From a checkpoint of a small mixture-of-experts model trained on Wikipedia.
Size: 10 layers, width 192, 25.6M parameters.
Experts: 192 experts in each of 9 layers, 32 tanh GELU neurons an expert, 6 picks a token, a softmax router.
Below are experts of layer 6 (counted from 0) of a mixture-of-experts language model. Rows are named router (the router's row for the expert), up (a neuron's input weights, with its number) and show model dimensions 0-191. Each number is 200 + 20 x the weight over its row's rms, rounded and kept within 0 to 999.
After each expert's rows: a language model's description of what the expert responds to. This comes from a sample of Wikipedia text that the model never trained on.

# expert 7
router,203,198,172,176,194,209,186,191,216,226,204,192,188,246,205,188,165,181,172,206,165,167,199,190,181,199,194,198,210,201,207,198,205,180,201,202,201,207,193,192,193,239,224,190,173,218,212,228,217,189,222,179,183,199,198,203,215,183,189,208,232,189,205,200,186,192,201,176,204,177,214,192,221,169,212,237,165,221,236,168,213,218,177,203,214,220,220,227,170,246,214,206,188,203,193,173,176,237,163,175,254,197,200,174,191,207,234,257,219,221,152,203,188,222,222,204,214,197,185,191,214,223,190,174,188,164,181,198,185,199,225,225,217,209,205,207,197,221,190,158,198,188,217,219,216,209,238,184,210,208,189,192,223,207,202,229,210,188,162,224,222,194,226,212,228,208,198,185,215,175,189,169,219,218,195,221,209,162,204,205,189,203,226,173,207,217,180,158,191,193,217,202
up3,191,214,189,188,201,177,194,197,206,221,179,184,199,207,221,170,218,221,188,198,186,194,196,201,170,206,198,228,210,200,198,212,196,176,181,199,228,192,185,203,215,194,182,202,169,221,241,206,196,183,180,191,196,173,186,185,184,192,206,213,182,165,206,211,222,207,225,203,216,214,177,191,226,171,234,234,186,201,177,213,229,248,182,208,209,232,202,190,177,211,217,158,211,228,193,189,207,203,193,158,225,216,194,233,198,202,222,195,179,213,180,172,186,179,207,209,203,143,210,181,210,227,193,202,214,192,199,232,222,214,181,182,181,163,208,205,209,197,224,163,249,222,207,216,228,219,204,159,198,241,198,200,214,188,193,212,186,208,227,202,169,180,175,194,249,179,236,183,185,190,232,235,223,191,178,215,199,158,184,200,211,170,191,207,209,185,190,169,175,172,190,168
What it handles: Sports table cells

# expert 36
router,158,168,170,198,183,179,208,189,217,222,228,183,190,220,175,207,191,208,175,210,198,179,204,222,216,206,198,209,205,199,175,181,186,225,194,213,203,225,231,145,228,211,165,217,197,240,223,209,198,179,222,177,214,190,219,219,196,221,174,206,172,198,181,192,186,233,158,215,241,186,178,230,226,215,219,186,205,237,198,203,205,199,215,202,184,201,199,212,216,192,220,172,218,195,197,180,188,220,206,215,229,226,194,219,201,185,221,194,215,183,186,198,212,181,189,222,183,216,193,202,148,182,210,220,207,182,200,203,194,232,232,180,229,171,190,207,189,183,181,180,185,176,238,173,199,206,150,191,183,175,217,207,175,161,177,182,207,242,172,184,208,183,207,200,178,186,206,189,217,235,222,209,213,228,237,211,221,217,191,211,193,186,186,199,187,204,247,220,206,186,204,201
up2,193,211,198,180,232,222,182,160,187,218,187,167,206,197,203,192,218,219,172,220,223,214,205,214,197,185,188,208,210,208,208,166,214,194,171,232,175,190,222,171,246,215,187,169,183,194,193,164,230,213,209,242,239,175,174,201,218,214,184,223,185,185,234,233,185,212,179,183,242,167,234,201,210,198,224,187,211,211,223,194,168,231,214,173,187,228,197,211,213,179,211,180,181,183,203,215,175,196,192,234,188,212,200,192,205,191,200,187,182,254,189,193,182,190,183,185,203,252,216,208,201,168,172,236,225,210,202,221,199,213,202,215,207,176,208,200,233,227,175,211,185,199,202,180,169,200,203,182,193,222,196,169,207,185,191,190,207,210,217,162,198,161,204,192,182,208,222,197,209,170,190,220,178,190,218,206,189,233,164,153,199,205,187,211,203,212,210,191,205,215,190,205
What it handles: Prepositions after phrases

# expert 45
router,212,196,205,193,209,227,176,169,202,183,196,214,234,187,197,208,189,182,237,222,194,202,197,175,233,157,212,166,204,188,231,219,244,188,208,200,216,171,192,179,204,215,225,177,226,206,200,217,203,219,204,213,229,211,205,195,164,218,193,196,200,173,200,221,195,181,166,205,189,233,198,173,194,212,165,179,205,183,220,230,207,207,180,182,174,218,195,233,212,214,225,206,215,198,189,177,188,211,168,223,187,185,223,169,193,173,171,215,213,188,186,202,237,197,238,190,162,217,184,198,210,201,209,213,177,182,219,204,181,207,222,190,232,233,202,166,196,204,167,229,219,177,165,194,204,226,213,187,227,164,176,208,184,227,233,206,212,210,202,187,217,198,214,204,211,231,226,173,189,233,228,192,157,204,194,223,231,200,190,186,174,222,166,190,182,160,210,190,225,202,211,203
up3,163,212,198,220,178,217,212,175,211,216,184,192,194,224,186,239,169,212,180,216,194,200,169,238,198,227,185,182,223,226,191,205,206,198,193,167,216,181,215,182,206,191,219,177,191,187,220,237,169,187,178,228,213,165,188,208,129,180,168,214,195,194,161,225,198,217,212,192,247,231,204,209,233,213,219,191,184,179,234,212,213,201,194,186,165,220,198,208,190,193,218,191,207,212,182,247,172,197,210,204,205,213,216,225,216,231,178,178,212,217,205,226,186,183,206,205,162,200,184,200,211,182,183,223,197,198,209,203,208,189,209,215,203,182,140,195,166,182,214,206,211,206,205,186,217,210,208,213,177,206,186,196,186,186,232,172,176,205,169,176,236,200,200,195,170,189,219,171,224,191,188,200,221,197,231,204,192,216,209,210,242,190,200,184,187,163,212,221,199,226,209,196
What it handles: Word-opening fragments

# expert 19
router,193,221,217,184,197,206,183,200,200,196,163,224,201,185,183,178,133,192,174,229,185,203,210,217,180,198,199,210,184,183,184,202,197,188,197,183,179,213,192,218,203,212,194,203,182,188,207,183,217,210,192,202,248,206,213,191,175,201,211,187,213,198,180,208,234,187,176,193,224,201,178,186,212,224,220,222,201,186,205,173,220,202,189,200,189,213,194,168,222,216,234,224,190,194,193,158,192,171,179,210,208,190,177,192,216,222,160,209,237,216,170,208,191,203,208,177,195,246,189,173,203,186,176,201,199,195,173,196,188,200,194,205,242,235,197,211,205,215,186,145,228,192,210,197,227,235,228,223,176,184,158,153,208,210,200,214,190,193,190,209,228,188,225,253,183,227,226,185,198,211,191,207,219,185,219,172,242,181,225,168,172,213,200,166,219,216,189,229,182,191,209,211
up5,168,206,215,239,193,223,180,199,230,173,200,187,193,218,180,236,222,198,193,202,228,195,225,201,185,184,239,208,185,241,197,181,218,220,224,204,206,198,201,161,209,185,194,208,181,200,170,218,235,179,175,197,168,196,206,191,196,227,194,181,217,184,179,179,173,210,252,173,189,231,204,204,202,205,195,226,183,188,198,178,199,215,200,192,188,221,194,200,189,224,183,208,201,219,174,163,210,207,184,190,206,186,227,180,209,202,199,225,180,222,200,219,178,220,228,170,213,222,163,171,195,214,208,192,241,230,180,192,195,241,217,223,168,233,201,179,152,206,217,205,234,169,192,248,156,224,189,189,215,212,176,183,223,195,210,180,184,220,248,182,192,183,192,221,197,191,198,195,220,174,214,193,203,187,216,210,176,230,216,201,174,198,226,200,201,197,206,211,170,213,195,203
What it handles: Common noun stems

# expert 17
router,215,204,213,188,169,197,188,210,201,206,175,205,192,221,197,223,206,210,194,194,214,229,207,230,189,229,197,201,205,218,234,203,241,162,225,210,221,205,210,194,207,219,203,164,175,205,220,237,246,205,178,224,186,217,205,214,205,225,230,161,174,176,191,186,217,178,223,192,202,215,222,246,214,202,163,198,204,209,224,188,217,209,180,223,178,197,220,201,213,216,198,208,213,172,193,204,198,214,218,191,168,197,195,196,193,189,159,221,228,202,228,175,221,180,180,184,145,231,238,190,218,178,197,186,157,182,194,173,187,178,226,189,223,170,213,175,179,201,196,185,196,187,201,241,218,217,170,169,192,191,170,210,218,209,210,185,218,169,173,195,201,233,187,225,172,206,247,197,186,197,181,220,209,177,196,198,193,203,206,194,195,189,254,169,198,202,212,212,198,200,205,175
up3,206,201,195,225,190,192,207,179,199,209,211,174,192,172,207,226,200,186,203,203,223,224,171,195,199,188,175,239,211,231,182,208,204,222,198,217,196,196,210,169,173,208,224,176,170,234,181,165,186,220,167,213,201,186,218,177,164,202,223,203,188,185,165,179,176,175,188,161,221,182,225,181,219,165,197,195,170,190,187,224,169,201,177,212,190,217,196,210,174,219,202,221,210,159,222,206,168,178,246,218,217,212,192,205,229,188,220,184,229,222,157,207,191,193,219,195,185,194,189,206,168,209,171,173,199,180,186,216,184,190,233,201,194,247,244,191,190,196,219,218,257,213,208,230,205,225,187,180,192,219,206,223,198,194,181,218,215,199,191,193,170,226,200,197,195,217,234,206,199,210,186,193,206,197,225,240,194,164,216,179,211,182,195,203,183,234,199,171,196,203,189,187
What it handles: Proper-name first pieces

# expert 30
router,224,194,200,219,194,201,180,225,186,170,180,187,185,203,208,216,204,196,232,242,224,222,192,181,204,224,222,216,167,213,169,217,213,194,233,196,169,182,222,172,197,193,198,191,220,187,219,193,197,195,178,188,214,235,204,201,201,172,215,203,211,222,166,216,207,216,181,242,217,191,215,210,199,170,193,197,197,180,219,185,163,199,198,194,189,195,181,188,202,195,218,177,196,166,170,212,216,204,192,201,187,175,173,230,187,171,193,213,160,211,241,208,231,182,201,185,164,199,211,222,204,202,200,214,208,202,184,199,227,200,226,179,218,193,202,175,212,251,217,194,232,184,196,202,214,215,211,209,192,199,209,214,196,229,236,203,206,187,251,213,201,184,200,206,176,166,180,206,180,217,213,171,207,196,203,205,225,247,227,182,165,154,162,235,193,197,180,240,180,194,154,178
up2,211,184,166,196,217,194,187,199,170,200,206,180,204,219,222,217,214,170,207,230,205,204,206,186,212,222,221,224,150,214,175,178,207,161,250,202,169,191,161,169,180,194,208,184,158,193,224,221,157,190,180,205,220,215,175,160,184,204,188,243,198,194,211,202,193,208,217,218,242,197,195,188,203,183,211,204,194,188,228,207,163,182,223,184,178,195,191,188,159,212,205,180,180,231,148,221,215,182,171,231,203,226,205,188,234,180,206,212,213,212,179,176,198,165,154,191,171,200,203,204,214,211,227,191,199,214,181,174,205,216,236,220,206,192,210,205,201,198,212,205,232,188,162,170,200,216,223,192,194,195,161,184,172,219,188,213,212,188,225,197,205,217,188,220,232,209,201,231,184,207,217,184,214,191,231,203,189,210,202,209,189,189,216,192,172,227,204,218,191,206,185,205
What it handles: Institutional name words

# expert 27
router,216,223,186,195,200,207,194,198,207,184,190,221,214,170,179,180,206,158,219,233,172,222,196,194,186,205,183,196,221,186,166,178,171,209,189,164,191,176,213,211,216,156,182,221,248,195,210,139,222,177,164,159,216,199,200,197,212,199,223,171,183,215,208,165,186,229,202,208,207,191,178,174,160,217,228,183,177,185,218,196,204,202,196,234,205,184,218,207,193,198,195,168,204,181,251,223,226,178,222,181,221,191,188,207,183,182,216,196,196,195,181,226,201,212,161,191,217,189,170,213,195,181,208,210,219,183,221,182,181,171,225,182,243,209,203,206,214,208,216,211,173,203,229,222,215,220,217,239,188,198,194,210,231,205,218,221,198,194,208,210,202,172,209,189,199,214,211,208,218,223,191,184,204,204,186,216,210,211,231,206,195,200,154,231,237,210,210,245,196,208,186,215
up2,176,185,195,235,202,214,195,186,182,207,213,210,235,209,186,197,193,192,210,239,178,194,181,194,169,204,223,209,205,165,209,190,221,198,180,185,234,231,214,195,212,179,191,208,247,196,214,173,189,228,216,200,198,183,184,198,197,214,234,211,161,181,203,209,230,237,200,214,199,187,193,160,196,224,194,222,196,179,208,194,221,213,145,215,148,189,217,190,202,200,210,186,210,191,213,217,215,212,201,192,205,179,168,199,196,222,187,236,192,211,185,155,195,165,190,202,213,177,187,189,186,204,185,153,200,224,205,185,197,169,199,196,199,232,225,161,190,169,191,183,209,193,180,190,165,251,196,207,196,195,187,212,228,232,230,243,199,200,203,199,196,200,211,219,160,187,198,198,203,166,221,190,235,194,240,176,197,208,174,174,229,205,200,194,208,192,169,236,194,196,182,208
What it handles: Media work nouns

# expert 31
router,223,194,202,180,186,221,224,179,224,221,206,199,200,204,205,199,174,190,214,219,188,214,190,181,186,199,200,173,209,212,192,180,190,255,245,201,183,217,215,237,221,162,159,190,188,221,188,205,180,166,217,206,168,202,192,209,192,188,219,210,211,227,240,210,200,175,232,188,226,190,178,198,218,197,231,216,222,169,238,187,243,214,207,217,202,210,168,182,183,179,199,207,171,207,222,206,216,193,203,226,197,214,216,221,178,174,174,213,222,207,189,216,185,226,144,190,176,199,220,198,221,205,164,242,160,199,205,189,182,207,175,219,219,190,194,197,232,203,191,171,220,221,200,222,181,206,196,193,197,207,141,177,198,211,160,199,211,209,202,183,178,184,189,220,173,197,198,170,216,173,181,181,172,174,220,203,214,220,207,198,171,215,183,198,225,183,198,189,196,196,184,176
up5,226,234,161,177,200,184,230,211,238,178,167,194,235,185,193,203,199,197,208,200,238,206,196,224,232,227,220,227,197,190,184,235,184,235,211,178,209,199,204,194,210,186,197,240,190,210,225,216,215,203,173,198,223,208,209,195,210,193,197,207,194,213,207,197,184,210,230,197,184,158,222,200,188,164,194,180,210,201,216,190,166,180,206,220,223,175,168,189,191,159,196,222,197,188,193,218,187,198,188,191,195,171,225,229,190,228,176,187,170,216,152,208,166,195,179,174,181,201,201,179,171,192,224,179,187,206,162,164,211,231,214,228,181,196,197,215,193,185,202,232,195,253,199,190,177,242,177,219,187,193,189,197,199,201,174,190,197,210,199,224,195,206,199,206,216,175,183,212,206,194,197,182,191,181,197,179,210,170,212,220,207,240,181,180,198,215,156,190,240,236,197,186
What it handles: Word-middle pieces, music words